config.toml
num_hidden_layers = 9
d_expert = 64
d_shared_expert = 64
moe_layers = [0, 2, 4, 6, 8]
routed_scale = 0.816
balance_bias = false
init_std_router = 0.0142
norm = "rmsnorm"
tie_word_embeddings = false
beta1 = 0.93
max_grad_norm = 0.5
train_tokens = 524800000
dataset = "wikipedia_en"
Below are experts of layer 2 (counted from 0) of a mixture-of-experts language model. Rows are named router (the router's row for the expert), gate (a neuron's input weights, with its number), up (a neuron's input weights, with its number) and show model dimensions 64-127. Each number is 128 + 32 x the weight over its row's rms, rounded and kept within 0 to 255. Numbers have three digits each.
Before each expert's rows: a language model's description of what the expert responds to. This comes from a sample of Wikipedia text that the model never trained on.

# expert 29
The preposition of. Mostly of, plus in, to, about, among, after nouns in names and phrases, such as Republic of, Date of, member of.
router:168070114148123130103094148052149158143111175151128140076165139120135051069111103085101091184121129112127170160145110187107104095080109090113100086119168124128154191100112134140125134162131142
gate0:180051164140135187094116114100070158127131132183100165087123101076116125088158140122156092082158120189184124118120105142121121128145064103151177102083164127122103095112128144093123156195079115
up0:097156153134123069123167102124137110076113146135125068159130089136158153117115108157100129158079118119102061106176154122147117103135200116105139144162081117146158146135139137108132097078198165
gate1:110152175121151107112120158108164096158091152101055114089162163153144129137156184093171067144184069106148162119154121144162090166118160079144167134103124160118148103133066149110105054137133128
up1:164133136093136114091156124106092097112098132134191107118094122162125141137117094135126162167114184131138077161156160107096150109114103137101104178165117146115141127184150102170176121128170112
gate2:109166145185145155120108113122168088148107105116142187113079091057124146138135125191137070120111170132121122111142089178107155105080104130197141144094120120128134158143089095145173187113154113
up2:121109146159076127125109115112106132135173101135192110082080126070137151177132204195137104082108141095108124151161143136140144188086115163139118142166142129125152112120107123135113103148141117
gate3:075149107154120116131138173091065188156125154159150116148122093163103105089103177110134173168127174129145153141117197153083146158105108126128111080145173203178102110105194167105206159130119096
up3:124141142114107163182102099110160124119113043178119057125108145118154097112162108160149130116095121081151195179151066091173169170106113161146083129183125080149127082166196132066171136140159123
gate4:161153100146141085169118150081136125076135150094140164136129114120191104123124097088138132132057111136093101051108107098084140147138144141098117123073188122137089139120179164102072112103144127
up4:114118132097139180119122173098090143101155121103117125144120118103099112177200076142134104123170113083096108096136140130041105180137095118095115056037139101102141153098094097110141165093169140
gate5:081128091079138162195129073033135210097137140104124159107149113139174183148157140143156104149134123172155110132116116155187109179110103150099167142089146148133092142129121147107123085156176084
up5:159192099200123109141096140133124049105135116126122113156095113092119155092130113142196114176137114153098072163182148136181138146111109174112144164166172174165151118127093118096139143145098097
gate6:120142165162064117153060140180126153136119140160138088176117107148147139078104146077168132131134151138104132079195140144122179098155118196100124155129103135139084145123109130139126095163092128
up6:146164153116069099126117172202090142124193141179085109158143135160070117082107112082120144088110130107167121105166149161092182079217119129155142100112090142122148143102107119121139143149153123
gate7:130076162116141108112117156077107144109145103095186142153172083147115144116125112140176130101170134180142119179070145108063132124123213151154117084126112115174097151157114163104103184075180156
up7:156084139096182140108110151096162168124151175155177082175136161090091157144116158158155105119162148160179118146182150144130142060150153064138166085156091110160172168095074108167131163113147111
gate8:175105120104117102114128105155129105136134088153097089149072061110089082165136082148103054156174165066104143136119158134085156076104107097166081142164159091171154123120119133125210161142168149
up8:132124122171076114118069128126145119129155098090117104149088115072128119134109140142174166107144152185138185100167080154145090099104137173158182163136147133122069117151157067149108108128113130
gate9:148090091150117157147124097100199123088094136131143101075172052128112103142114149146119095192138126146114164148151136076085108156141150164121049091186170175124186123108129085111175119085144114
up9:150093108126103078141114101095143117121120135080110137127171138154137125108148157108133197164135175149155112112135102114170107124148158162194093128110165129101163141110134079121112077176139099
gate10:067094123131172087122114127113188105153145170167202096078125113147118107159093128081078091185135138083208140127135117146052148126107143112154111130097110120115119102117107119149080124162152158
up10:113159047198076142118137143168091221089120121160115139148156169082146164108134112108121157135129137154028090078139148100100128135118120172075115149091149152110134178166158141139160132140150133
gate11:104154201161133140146149109114154125185112111167138131121151164063141088130105149135149183054209147118134140145159125181156136081110137101173119143159168114174160152140155133058132101098092171
up11:178114167109129181196117089108135114127124115137118111115215130135178095062147161153162128156131125105156124197109124164158150102182109113118136111102177147110170173094089144117120116156080138
gate12:093072114151170130123121112156164082091117126137132132140195096110131102071151086046061104150106109151093139099135128105149123109118122143147082174174106121064071159135118102167148092133180123
up12:133101170127181130114148146108165144140109108117142151073145115137152069120189196181093117076125091100111172084107058098140128154108106057130153177166109114135118126133161086063184136126116132
gate13:077091135101168113173131139119165136181090182087128147138153066164067111121110153117169134149159092126169114129100110184094121120133054127164107113138146165109119166166170075155096126090124131
up13:116084140170209122154170179131166109168120144078107152139182109087126110149143135160114171138166132120149152183071106172150115110142085091220155128089155158154158103117123069096130149140088112
gate14:151090144128166111107167140129156105173097094136130114155114052150100123132123101163142088125128155131109083156098154128085048160107153153143167102115106108128143171131067105153133087089067134
up14:142117137135110098076144146132148124142096118127066134112118066118128130122123130111147095106134149136094107077083112156112069099118146087140098098107100111138159148097133140140153066137132129
gate15:110153175165076110195097095160160198140161097117160075131123136166145074136119131114108151190137144110157131127131135123172120163140108110145108210126111138073185031124193095127096116152174113
up15:097119189124178103111140111128145185118157116131129177174094154210121168136113158051140158169152139149151147090139108111159119079107079141109148112099128137177189168187119121149097111114105059
gate16:131120101120141061133131081095195135188110148175163163100125103134148128124155130152144120149115089163091180101144121130114160121101148107139105092079124110109144177137133161032061127076174100
up16:115136147171145117149129151084105122097130097063126065120078125209111108130136154078126087153143136140134137124186187114133070132140128157152078090147063133065054089145178098128115157135133178
gate17:129124109086161067146108178104178116111119105104105210122154143096134095102147064141175045154169112197092100101139132197104079123138118153159166117085154139157132097101083103127085144068131090
up17:106133066127113125134094160092115134118129099169114165112128121071136075107115144112097095143212178123120069161167158186077117067033102130085156096117152141179082160116135175108140073108081103
gate18:107100122144109160073104110126066169116114138168097196102164091143127099108083170087104049202143120130150144147164142140097096091117119109149107091155100086137133129123123193097109113111127091
up18:103131160167131126048088139113045132131123143171090205104125107116153091120061141134103077163146139149147117164155145116101122123094111140149067100138075086149107167111116171088110109103133101
gate19:106132112123121096113106145094178150152191133137113140146142151131111129152096164180075119068132078077047150074106127143117170146140154106111104088107143077145127123138149110138107134093124118
up19:192124051090204134167162077158060086124130156174191115169101162131106138121083140146126107129115163161138099124093121084111103172141133132126117133167152138104189181101089147116100149104158120
gate20:178136119191147118117197131158082124147173122131093127078122107088073192092047129126157088139131143108145111140084153104100142176104093087136072090120152184127129182142148173160118116113130138
up20:098108118149147122179095106154131100163152077140127150127119119173152113112118090100132104131091149104089102133148119118157154114091063061114163107163110121115141129118196094092112109238083114
gate21:126166095154167134083104131136163083062104120090104178088119073115119073125052135094102109159160246180118106058089177110159147127109149155124123150071129109101132160135135123080168161224095079
up21:148141120064101138123132173133109087162110196157068095129134170138106161110146122117177189105092058128129190122113114144155115090163128130136083099151199125179123075132110172190134144095096183
gate22:065163176074109132105151130125158131099132174089120155090112098189169129101164097093103144076117082121075132099110109035084138158155162120097151138182199157106168148135141156150122135117157151
up22:147139125191115121158158145117167119181120132141160162090121149138088091149134123131124076117151018115137162121131151164138120108133106075146110122114088095172175156126121145158111130109134092
gate23:153128146124150095178092105155162109127157116089123116087118135087124084166119123108091163139090167079138143101079079174124143104150168117116128134117136164082157128135169161150079180089098175
up23:183112155109156126166121103184128062109150107093163089097156117080105091193095107134092115138104130095115108135111121131173159138162151111125138119129138129054147132121158149148083148094115143
gate24:169099137107128068127132133120113081136155169130142136130079124186162151136173095115139135166103161089134102149160140072079081141052120079161096123143163039112155138164195186114128129148100112
up24:164115142140176116172104153092093119083147087121138111116175114135139165097141088128130119175160098139176155139089151168143120144119102077124099142071105086108096183193121089166097104175132068
gate25:087149137142177101132142135076116140107137137157180111152132100130138129112123144146148105158090145067077107156173127108116053230039115163148140153180169149126099100130135132129113159192108140
up25:158148124071102146076114123178134128128136103133075184134117182079191124124150125109090161042099171165170136085057101148103158116168138097092105141171065120166125190124139162086163110060194173
gate26:100054168132146160133153104092134133157093157146088119112093114108166107160095141148118144146128139057129103114153127129078155109129155128058156092089151122100142085132166181120112169084090085
up26:119114178084084162146102141131147195147139134158112186113094148081137153116126115108186069107141136162158130158131131125157079113134104163176114197167128090138160102123135119111162079158130113
gate27:084117096188107146076103133141127181131139086140122113158111132089118104119165053104138142122130142118106174077133096184149112116035099136108135194145091105116139130136109134127125097087130148
up27:144074111142188160065114110094130167141140143064106101167121134121068113168134121158079110188110130080104149109117116147085109142091102093089116145114144096131152141056146024120089062155140093
gate28:131166137130089094115109138108088191162160166103126150155098132084124159147176093121141125107087147175099108057161135140122112167099132122065109137087079075103112148109154238117073128147183136
up28:078067116131106099093122111093083151144076164117119113083173171147144088117147047113084073073099102109048183113138148113097126130153098112115133143115115091096094135125097184105079152145152076
gate29:119132146161198101106085153149161213119169144090113185095174098122164093152155112143149060155088092111134126138118150168067131061118124117146154088060090164160139178130071135163164159084104137
up29:096138107102113139153112151138136170147084154162170117097069117116158112130103124139064147079147174137127112068146106106134177184116193127101093143173154125155122108101130194140095167136176138
gate30:123190174134075155130115119108113141114140190143114155128079104138161123144140123084196148086118067152125182108141139134118074121167147102112064069083115092147124196103142058070158092125143085
up30:048098092142106104161160147124127079157142088169166129132106131106142155157146106151119159124136141097128127094127133113133166090104111120126150148143195117083070112123121154144104185136120156
gate31:103139134110145155105101111092096161121077123112119156080131121148100135172154099097183099187089140105081155149149125143125105185097179114145158074114135128150068202126120161162074117173057096
up31:150136165112130112141188129144137112127097132159146139162139135142149089125166109128125140119082131111110086159107124141130145092173169105132149150159108116118074078132183161122152061104108173
gate32:115113101072114146133142087053152147157102127135140086070143113121118082145133063136179144133137112095173107127112109087113140191124158107117122189164175083148223148153082049138168127155124142
up32:137164112172182104165152140181112142139125181153090123151134089134035176166199111118138145128089104161128144069118136092099122139172156121119123156140098149173057153119138161097124118125141178

# expert 32
Dates and list numbers. Commas after names and year or day digits in dates and score tables, such as 1899, On 1 July, 12–12–10, plus some mid-word pieces.
router:148137142149166119160137092120058120134109059101087131096090142062186163063083093099081199118105114177145126116131139115127127151084136128127156088146099151162155145130070175138103164117108142
gate0:105167095195144121107127087080148077192135125182145165097090104119150097177111115181174120163188105186137104166125096177108127161101163120148136114106188159130143063163109128066164108088109128
up0:132125134154114146130150100079152125150117138176114136115093189095113133155164168157088164066117151098114133129136105179079142144106101111135170143095167118066164059122068118125130106114118117
gate1:145082179140092137141111154112138126112180062138084148078151096104135138112100166107163079147083103097134146108119146148101165109142075151117127130129146161139148149157101168161082123110136176
up1:187093152116142126108140146101133124188150116133092120136130136124144162137171118140092116098082097150181137142196091165178110175168128113148126092132178152107142145094114179151144101171073137
gate2:133096160163131091105129135109147080119117133129114085174095093096121083059094165115132116126127138057107178158151145096085124119157126103179133194163138137136139113141098169109162116067111092
up2:063114135081140201123085095120153135143139181146102111162115116094053095122071142045110151141195151090138099099118140171173093125184080112117136130153138139177147170087146136105132139109130089
gate3:143116107137118118167121099195085091139133207133157096095162066142135084177099106130149059140165129097147119078138104115094057094119142138131115133143079060167117143117161111102133094164102142
up3:076148118124180121102184069159146161132116145121093100144091148127168148134125133189125125116092190154094119105143156147116126101121153174091200072074159099136180138121104181140150115109115097
gate4:128220103173093178154127112112132170172125103105074153145117166148143093140135091130131140133118073159112146106139113136118144162132097134153153085048090096193156193163133193114049176128075070
up4:123083116132143130178144082153129109122137166143102131181083148135123122098103164136061181071111095162074095123160123120121129135109155128143150089105096111136142132058108097125151125167206102
gate5:139088096134185078136087130113100172152149140154101151136141119143130125062153143146147108132120139170087143100139190135133138094093100118133191101122159083135167121162155231107128105118147106
up5:172141134100155140064130117126137167105153170133137092079101085067130163129118136111126168143100139128171141151144160147066142187118095112172096105116166086142108133177083059066134097084135130
gate6:135144097146064138110100117095090168137154177120117185152130123172110134171107103168111057106103086100139154105142091131101095093203176187181145138096138104099156126099167129114225116116122109
up6:116163103099153147134151138171078159105059094084134141134165156161161077157101127157144114181145133127062106062051199125151165116152160171192132099132126104122084184109114130143155167118085136
gate7:125125092105105109202148106105132170155137147103133167151090064137116182106160122082191165155144053098142103069157104138152099077131107117123117149090150145147186127139155190148094159072139116
up7:071142126083145096123149081110166132096198106137135114174058112168137142091089106107158164119113131162109134132104134055162127166131127182055150156170119135214154207109129122079104148077073187
gate8:144149120167108067128057087071139167146166154109080172106173116128107101117126096182101098107155097080133119118142120177166099117183133146156064153151139113115126169183151147089101143135180133
up8:151168101142162155130186124124104132167135168148097131119154196136116090148123131121177163110111075140148134149089145101128153158148103144156175141137160181137124119087098066098115117117158149
gate9:120132176086097143094126173123120129129119107073102097162115050066188085101095108199133095124192146098074119136119138152149088154157155075101121134119174079103117179131161121090121120120102092
up9:066074137150125098176136082120116109137142120150119113082137127138100179184117109150135165073122098125099113167079084100186176155146141126122121101050092076112063125155069139070112179109088103
gate10:098142111161126092133071137139161138106134131132128122095099107174130098119166141135172094182121079101127077109142111146086095104143043110071118136093148176177144123209151155128170086085114170
up10:126165132145162109150139109157125098037117084065139163139078172152082101130171121123156138123038134155077124137138146124143190138157150097100140129139145141181168129113126133151129176126092129
gate11:159110178151157050163082100098113115139113135182074221147170120047158093137158122140141133140149127070091104171165134136120072135096096072101124161110089102126155209161130141190185101135118125
up11:101116075127161098146145129178206116118165130144091138173141160120173125130177105099141158102083121063071124167177143099139126169145136094100110135092110101162130161125130121085134185095110155
gate12:177104110162126081122163127151108170118165075145214150154164109123122151145210126091149118137090152101171119082132175100161138126125116157145098116121126121116108140133210144152133119103162095
up12:111096134145133039147142106108171147154158134106160167130140165085086109136120139134120122169087144098142127136142119122155109105128138107163112123039105081133161116123116095128171136136138111
gate13:088068129144086084130145117100101171147147101184177129136100075146141117117158156123070130107085140093124141103197146101182143154072127104122085087170188102118153121136158127158139136120124087
up13:148118145111148179143162131175152159105177210111115121164130150186064159174100164107169152076112107078125108147125070074098134154151121129136098199131080157146161108154133102155147142183153161
gate14:109112160148130175143115120097131167152096108147049111181134135133123115141154128132121128138145106171142143137144065145139144131173068104119094166117137131169123111121162124112204124132161115
up14:148116191159163114083098150082127090146095071112135169101139090183118120112131111142102162164073057132154146119149163111190130196164142115158112131140117124183091122069147152101125151118214193
gate15:084149107080164126131110124127132132186070213168120133100071078176147083100203138122154134127099170100073094126100144127138066179093127078166075145090159101171101123131123127127165146064104058
up15:136112131098100167123164132102149140192124086117122152123106103199152132084133099156123171129105159104161113178119079117110099127118056132122096119104130106196104058143139140175162120159155120
gate16:137140104115090110147111082114159141130148159147134120191157103094114062105192119147148135150156113127176119120162194139118122164156142159166120153125190116137105117188135172147132110111109122
up16:166099115194123164147143150212127095122156109138134139116066079163126137038095085130135099113101147066148104153126110124130049134054157114108143125113094121163131085161131097120148116134153076
gate17:180120179130159144088144069131085154134125138146162152136139076132186092153149161164171134114087161125077162147140156145132200133142147154117122059092103121158068126151182085093121157139117130
up17:091115143064181134147145135130139202095088108075210090133158134072083151142074145137156150111093149161136163122111121114161101121093184158121122108143145169109139148115122167114108172133185143
gate18:085133120160108152126145120077149100120097135094102106186105097079143120190113111118150124135080156113086093137167123156116098120128090083152181111119123109179174159147080138103195123082117157
up18:130129096124145132136090151113172167135208092132069104154094122127136149120161174127122143142171151137136099120150063161161067177150111130160176093162142044064109094022174153111129192142143137
gate19:153165089126079135108122120133118089108125080165156182126082101161129119222176117136112112188117171059097127084191156144135208160129101122145146142136124132184100106210194102111114157176154058
up19:100086111175100143114093142119162129095139138116085131166118123075140116161109118156115107080169187169109113035100156133142084147128209112126110122099192146106152156093152116077136124014102171
gate20:196126230101113140139103138124133116249099139137091131094094126114144101101165122122127150130140132111136103176100120119203140127109143096166109140179198123021120111162135129120173088067114163
up20:162078150158087162127165094202119103150115088131158119107127100132107155164139097133138153127145127112168119086150075160104089112118111122113091047151124146117122167083134153126197110105153129
gate21:158168167131070161118160110121127107164121186057129123149160076114118107187128176159167083148116131117164116130141125134159128141148154119114132103136161170102037125098115150185138127148185103
up21:131148130106095088142108097105084132137137126162149096082080147116131152076125136161126110080081062090093121180183142078106118123170142120196156092114139154106162119141108116112115076042089152
gate22:111119125140124136134150090098132141126133135135144156057088100066090077122117137160122108184180169147089157192160134164139048145137075133137123118104167126089106177152191095133134131111091098
up22:175177109107137159097110105171133127103120092151130134159119113136101162113046135138113116115173113075121126143157099179120081099131050129153152125140058093130173137122145061152141098164126148
gate23:079145128114121165140093148174191160162111153073093177117133140130110161128068125189103142164128111094100125193163125103151116133099100111094128190163115126103167114099097147118118154058134094
up23:151166161137106177104177068120119059106152093114122138138091102109209163160120156092161126124075119124111148168137108133077057106117134079140082136111131125132101154173110100072159106097177165
gate24:125117157093140098150068189064115098174075113131169211116082100131165069146154129180146064168153161155124124074126141113167146132062084115141125163116140099108124113114170102092148163114141090
up24:113112150124163144155157142191137094080124159147174112138110101108141116132101138149150072090113119182106158128136120107067153168111171169192110126193096077142157099098117060119120147186061112
gate25:163128135151143101161132113133127198162179121095154108180077105163097100104119121076183068153111149065129168134118175097165145159131091107116122121109145110054146133116120118138082075131178107
up25:101076098108103085083116119172163109152105074145184132126091078093143142192150148070101129056189066163172155124160171130166135076197170113099137141114146098136106140070141126093073163147114147
gate26:129152170199149074160096148111094166123178118123121185193111120110125072080150094047184155129108093156085114141165072134187119167131103090156167140133150080141053145153144117126106122150130143
up26:141160101141141089136135147152190126124136099133146125104127105097146125153080081131138152092112101109108144118111154127134168138069113085133082136143126069192134180180135121063130133086191083
gate27:091099175063163117165129110126154066120221099137156189090165120134123129142173129145099108131114132103162140121160116202141163108070095129102133114093128077110094103145157110161086137103134147
up27:121166134088131114149057105062183155096158116112149074109140095113119104127137069096139130135087137139132124139111101110160191134082131124118163162112126142128142107126150076166121137101138156
gate28:152108140172136138125120141138098198101169177095157138102142082145136120108165151144110181116116097126176128115092147159151098122095134158168161153095171119111119118122101139031127159121069174
up28:075172178133134110131121116143148058119086123168140117159136130078134118111147087145157106080104140081096126143184113154089145134147104125171097112143095131114102132159146117131116143140177092
gate29:131134193137160055114127110066160141145126166160125152157121098163157074150103113128154113170087137111124143119193049139119127123142122130132129102117188118095077176117099155041176120125133126
up29:111092105144214130103151110157160106136116130108090063099130120166105076138110171175124139088116116123134107101106129152071100075129081115173131147171107142087177090134056147203164128118112130
gate30:073126142138133073108141155160120128099100140080091151108173140119132138095123167152141128122126111071080093147169172099079184135146173135114047152086166129123161141176176116163162102083109113
up30:152129085089142125161134094049089093132145103170126124103109183155125140162103158180130124126090169127185110149109097117089096080143121160143158112121146138159144109145104106066137111093117131
gate31:180110193136129055059111149094155145136168056122110128089106108172105175126136156195173145210086145145128178138158156173171121133161100091106134121126109191111171171157148163112126124077061145
up31:143128161072148128133102071141172110136163097168118103148084139149059173111161123153122122119131172156099111106166121103097098187156089113102151197123158132156142080125197128130122111091096171
gate32:097131141120167073134135191095100120095189095153149168104139125132120095108155150159172149146111142106142153095122076157137103165164128115162148140110170161065100130186125157118111152121087171
up32:141135130175059114194125166142127065152141112098117110130164126078144167085231101139124113015121064105099105109130127172108122152131140152130150107148064119114074106114110141109091151099116160

# expert 35
Digits in tables and dates. Single digits and number pieces in years, date ranges and table cells between pipes, such as 1932–33, 6 August, plus verb endings like -ed.
router:151137144148167121161139082125061118133110050103085130097087144064188160063088096095075185114103111176147129118130136117126127149087135129127155089145103152161158146132068173136103164117110138
gate0:133113127113120116093135135072168110173153119115089093075120154086153153096177120160159112210105130130199155117168154201145113115145098127146101163078173137132080041140184098139132125153084090
up0:157166134120080101161109068102163123180137092150121099085164158132084133159119124136117060076143117111088109081137110143131106098144125146181165136079087081108152109047109104143135064088153130
gate1:158136133128134123098087098107113125132105144191139150134150073112102130175142138149157143079186127133126122137149138170130100131136137123137070128084180122118117147134208143165186189076157135
up1:095158119182138130150160036183186119063169174178139108120115121093116149142168106110208112135146100139059108195125176072132054126126088161120178129147129132129121117118171109161092180135148104
gate2:077132152121124074166212112104131090165137144208141092069084101088104102119154140090132077158109113127170129103159167118113129092096142108143162159104169179164121137129142135111135130184072135
up2:109079097107127131151118092107105158144150107125097175123147108104184147190094132044153105121172144176063055120098145158182114119127177134123095082131152133131093126107140173165130131118080129
gate3:099084133091132084098122111097136138143154135086059103145128090117051134149087133164194129179118172139159123131079136129112136072150122120117127147166162042106116109146143119151199154076166158
up3:065184116139086086022134116090108152082112128111080116132149174106120159045144163140157140128116130183088145091167089132093199092087134117147188162145107080133134112122141115147123145151133093
gate4:139124138141167083111167148137126128129169127139130121082128106115170108166147109079152113176138150134134088096077083158143119115091113090121185144153127171125168132153201139109117133080106131
up4:108101118137124185175066165139134084135140164134125110129199121054134167129157145134045128125109132083138121155110098128123150118128168150148161142181124182105121092138108153132147110172134085
gate5:127154122109109145097168108112130140162080182168076129132131135132107120155149140176190147120111104095099198146187136116131106085106118143157142101142129063079118142153070115095150172048173143
up5:165110145135132121097111039154171150162166143143123148132179157074155086127127109152076085108118133184151122116113073112120096124129120067111125103196082143142153063111116083083181089107167178
gate6:148134114193174146089139122143088164138076134136077117111109121193161127137147149188155109154118097142120098118214174105105150132186116117175138119130194081067129149134158146177138157203133119
up6:134178144154082125091147110103152154144147089136218117078147107136182094082165101108105078161105100175130113123069105116168179123053093159134181056180146110119090135158128068107142127108162139
gate7:119061096091160073136127101096091132151144100122126154175112105160112109111139168144126164144114125105156120107077183129112116150114069094117149119135240106096149114164171137108084072059136078
up7:173132124140175065153183121122117123134101117103098148139084123091145148092142192139124173121101107125144163137116225163127081139110100190118101142155128157095123122153155114147093185160111082
gate8:142162123145152137116151093086159141150178095212159065119176068182094098078139149154113098103127113132116143064122129132139097117134110166174134180145141086091078116157152155099141123102109133
up8:111124161140074162131178109075097144154121132147142111159156112123120130136126114155119099124129164110183090159094145136138150115117108038157123156050153082116138145156175165100139170119112112
gate9:130145176162166132154141165102111160134140144079127084127158062100126113095139160092237137145164138123137122094105192117105062067091074158119142112110149127105120145094168121130147123099131059
up9:127201140091198106121118167080146118146126164076144140081174119139153115134108138126182120134145105110092194127091197141133083078119158195119116124164176083111139134073114083153144107130122111
gate10:133097139111152087156159078115124176119151118131140059107127099104143158129191171124187127140112119122179120155129136098146137133138101159134078090134116125095166123148106106094133154148170103
up10:107171183150151162134135151143113112106121126141106155136101128135134064092103081113106102152093115127105160154168138110124137147192096080105150161150112150104090151130153108157142134109129147
gate11:088159136091109122148179120095157114176106106142110144063081114155119132137141113148177100147123121177145108141111127123144130094096107065108171149202177101111126124140141065119091123116075042
up11:149107125109099136159168146096127136090097158149131106075153124126085093164179132094178174132138118185148069145104142155086142124175138114071168114121109144141153158162122132052084089100171115
gate12:115137125158177068113108111089138120120156043153129132180222109162176166175128152092159168160131128067124091097117125131145138190160156138122136109138113153121169143179182137114130104107134116
up12:123073177093164105099161060197103109144166149055177126124152074109180075081101099110120129091178122092095111170164154106115066082078155099130094119202121105152086139098126136122135157184119150
gate13:139096106145133091116111132145151142160102118093123160080105103164112129146125148104119093165071146154124129143174112092118122142132077082165129143101204126105163157160159167127183080109118155
up13:156094169142158088170177126128157195121124153135187095181159103131131142101157161056132121144147132140194167061161157113140166062148133116120105042146127131164128108114213137079133111108131135
gate14:139130148151070105091158091124070148140173071197134178132124094106173095160093176121124117157129201124107153133089113114143116128109148121142183186107138141182087156135130104131102139147116102
up14:162118148104086166072128123126105169107193082200106165157128143132144138148085134129089102089054170068102142153088111117076139144128122084129159120185122079105154111108106107181177121141182149
gate15:111107129094169124107140152091158228102157119107117124144116112182109153163204162138104131106164088168126086122103118100088176102063112167125154114155126143092149183060093152116142049128129102
up15:204097133101170128116140113122165190138133163075156193137134127138160160094165153081096110134099172115123154124102167079148137090111143168140201108166078145133148155107098080115085117132092131
gate16:135125138102112092119068123144105122160100084125144135095156115119101136171129128185178060155102091104124073054154105175060095120170105125103160104123227105120119077146127099154154137132087125
up16:143145118088136148159122150126147165093098182094083153129120123132109074101179059086114057098094134143132210107070182131105063139120119166087068144072152141123136154146124143104120087115154143
gate17:138123123100131124115169135100100140148113145175106140136100108086175131154100176103140028145131062154167189065136134132169099126131161073123077166152175061096076129069154122125084070124073107
up17:153123117133128192130135068206118085120113117094117087153109154118124093133122109136109108134125151092099186122112121138111130102181111158109179207115141133115158086184087157122117146093120109
gate18:137121132091079096146138111153154152141155088063150146104128049161155098119105193149119106145108131106145040122159146110197126149113100093113132102110183108095142119096177139071093151161180085
up18:131138101117201119057137161129128071089150124111156043086139119129155147126077178168161136175143142121146078178188147127153141115124146134149128126053183132168141103135106110169107141164180105
gate19:137142151165107144080121152108184117113111103085095094121113151123132116145071177124147137124137143073131064149117144097114122136162166207137106136109130091125150116153153145110153157115177119
up19:062194085131096107100159154143163105147122189084129088082114126170125112147098073171135091086180121114073142129149156105111146112094074164185129078108114100134104168154122151156120120050122100
gate20:092149165163127113090121134089150107127134131157145146122082130070115129157128171138191126190097134116120080195187159155141079196151144073172106130163108124124139125126141070088188126076144092
up20:128164126136120126161209183099120105144140180098134111104051163165116119175106145131080143194084152087077112093206138093105098089120103120156128127162130120139167155159144086118104147016078141
gate21:101060122126096093119159140119162198171135145168137136118169128140107118180088195164143104122121128068202150127097120173121121163108168118130138095160160090198131107151134164130103153069121081
up21:117098155118154196120101134155077123141087073162154112170193142122118111138110129125158143106062114162072148118088152134121123091126111163118107117094076124108184115142098091128193064159126120
gate22:086128149098136053092168119159126098128158128129143126085133074130105092162162103065160132168186102099152119083159126114146138124105104160116144167112199101097154157074132103108148160124135133
up22:115106131097134141100107105080109134106103148159133187131135155116141197139095082147142136146095098142226122125093148083156157197110158098124137102104144069167103115209167101132163120154104096
gate23:147151119098117153097158143083155105150141099105078192104142110136101122117122151137151121173104087076108117149180100163133141118204120156175134169108115122135165154097109105126197119141094098
up23:113163122113108181178060100116124109103127195130163079159183137115137115088102141143156141137129079082107165182103181191119150096145121146149194151147127136141173121096109108129159096105117083
gate24:093119157100176087141171122139121112173168133119121119133145112124140139147177121175113070179079131129097112152107168172105128130175154174178085141075116173099154113116133162117136128032186178
up24:106115082113182169171167114126097072088149162124126125217153125089149179113143118111179136176143123145043133073115181186136115116120096123154129128111063208121155097129128136167125122103104155
gate25:118120104156078117132067172082134131190137112113154120141171080147140145150146177097151096174147113114092081118182112129159118132122132141158072144081155099129100110167185117208150131037090076
up25:113184158079128116154118112175113119066180152117113114111129112155145098103162181077192180150082123051110051175111111111132154161070157147150159134098164125129095115121146163135098125132079154
gate26:063136160098190084135137097078045117134120121115128106140112155177121099127152130095160142160076102078138117186169126097095063146122100095161165153183171119111073127166153086096201106125048090
up26:126174138117130124095101144153182178109171123102112128140143153070095132105164123138110058090107161149133149123136111111139107147118149079170139105117093108139076186130106123175138114158108103
gate27:138110133162120120172160133157099087147109119084130106104129098107150088120098197084101100156117036085158120097128131106087128127152153115126181142117188123091096144115103124115110136171111080
up27:134143125173109102127157128176165186150089128140153145138130131134124163128143168125100127184130037102123088134091076142097176134160158120178120091124157168143134162119070082151124094199125109
gate28:093144123110130166126188126092175159161162141179070178140095106171081133144178158174110158130104136099118123132128095183141106169128113163076108171066128131149154099144213171170118146173158142
up28:126073140126127129118166137145106114125108100132153113171136106130191087119061132127117165128114091107139093134098207124113079168099168132135134053107116106118150091139137101107138134153127101
gate29:149115126130145177157092117200127127104153118140186116156201090139133071117155111173115084144168153128183127081132160159127121083092126145140122107182157092128093139156176128143124100151120126
up29:164101147101083092125084123134193116144091105117130190090127124094159182137159184129067126074153137127125088154145138079105076169145130121052178151166110208153129076142094130132142115128167129
gate30:093099164134124073154082130103123150180138107197134077155142060161127049130179177121125154126187124101118096127202132145153087142142124112124184155135112088112168125098147149111088147139029179
up30:165138141172127121087105126090152159122096108149131057106094111135126145068108113087051075153121076194100100099149131137152115182150156157116083118138153081100127119093168094098164118147048126
gate31:084129170177124094123143170159067143225155162153148094162115125141135048131118127137111132111136120121114102126165102139123110147157105150141091123170115081156127200101154088112167102106134155
up31:110106115086148131131165161162176082101102140173106132106208149125105124128108126149144135153144115112197155148119143146116117121089151098117141098074146090109178091129123108168161155210078140
gate32:096109175128159129108180139131134133159184096133150215078158091122179158136126161115138126201152125144141175108137126119123112121121143149130158108038124118145152134173109128191119200089186177
up32:073183114151146117131129111160116115092107171104113069184169150100072146153124061134146096132116132076095096149126134146115220145096143154140110109146161149203107110167124088095103089142131138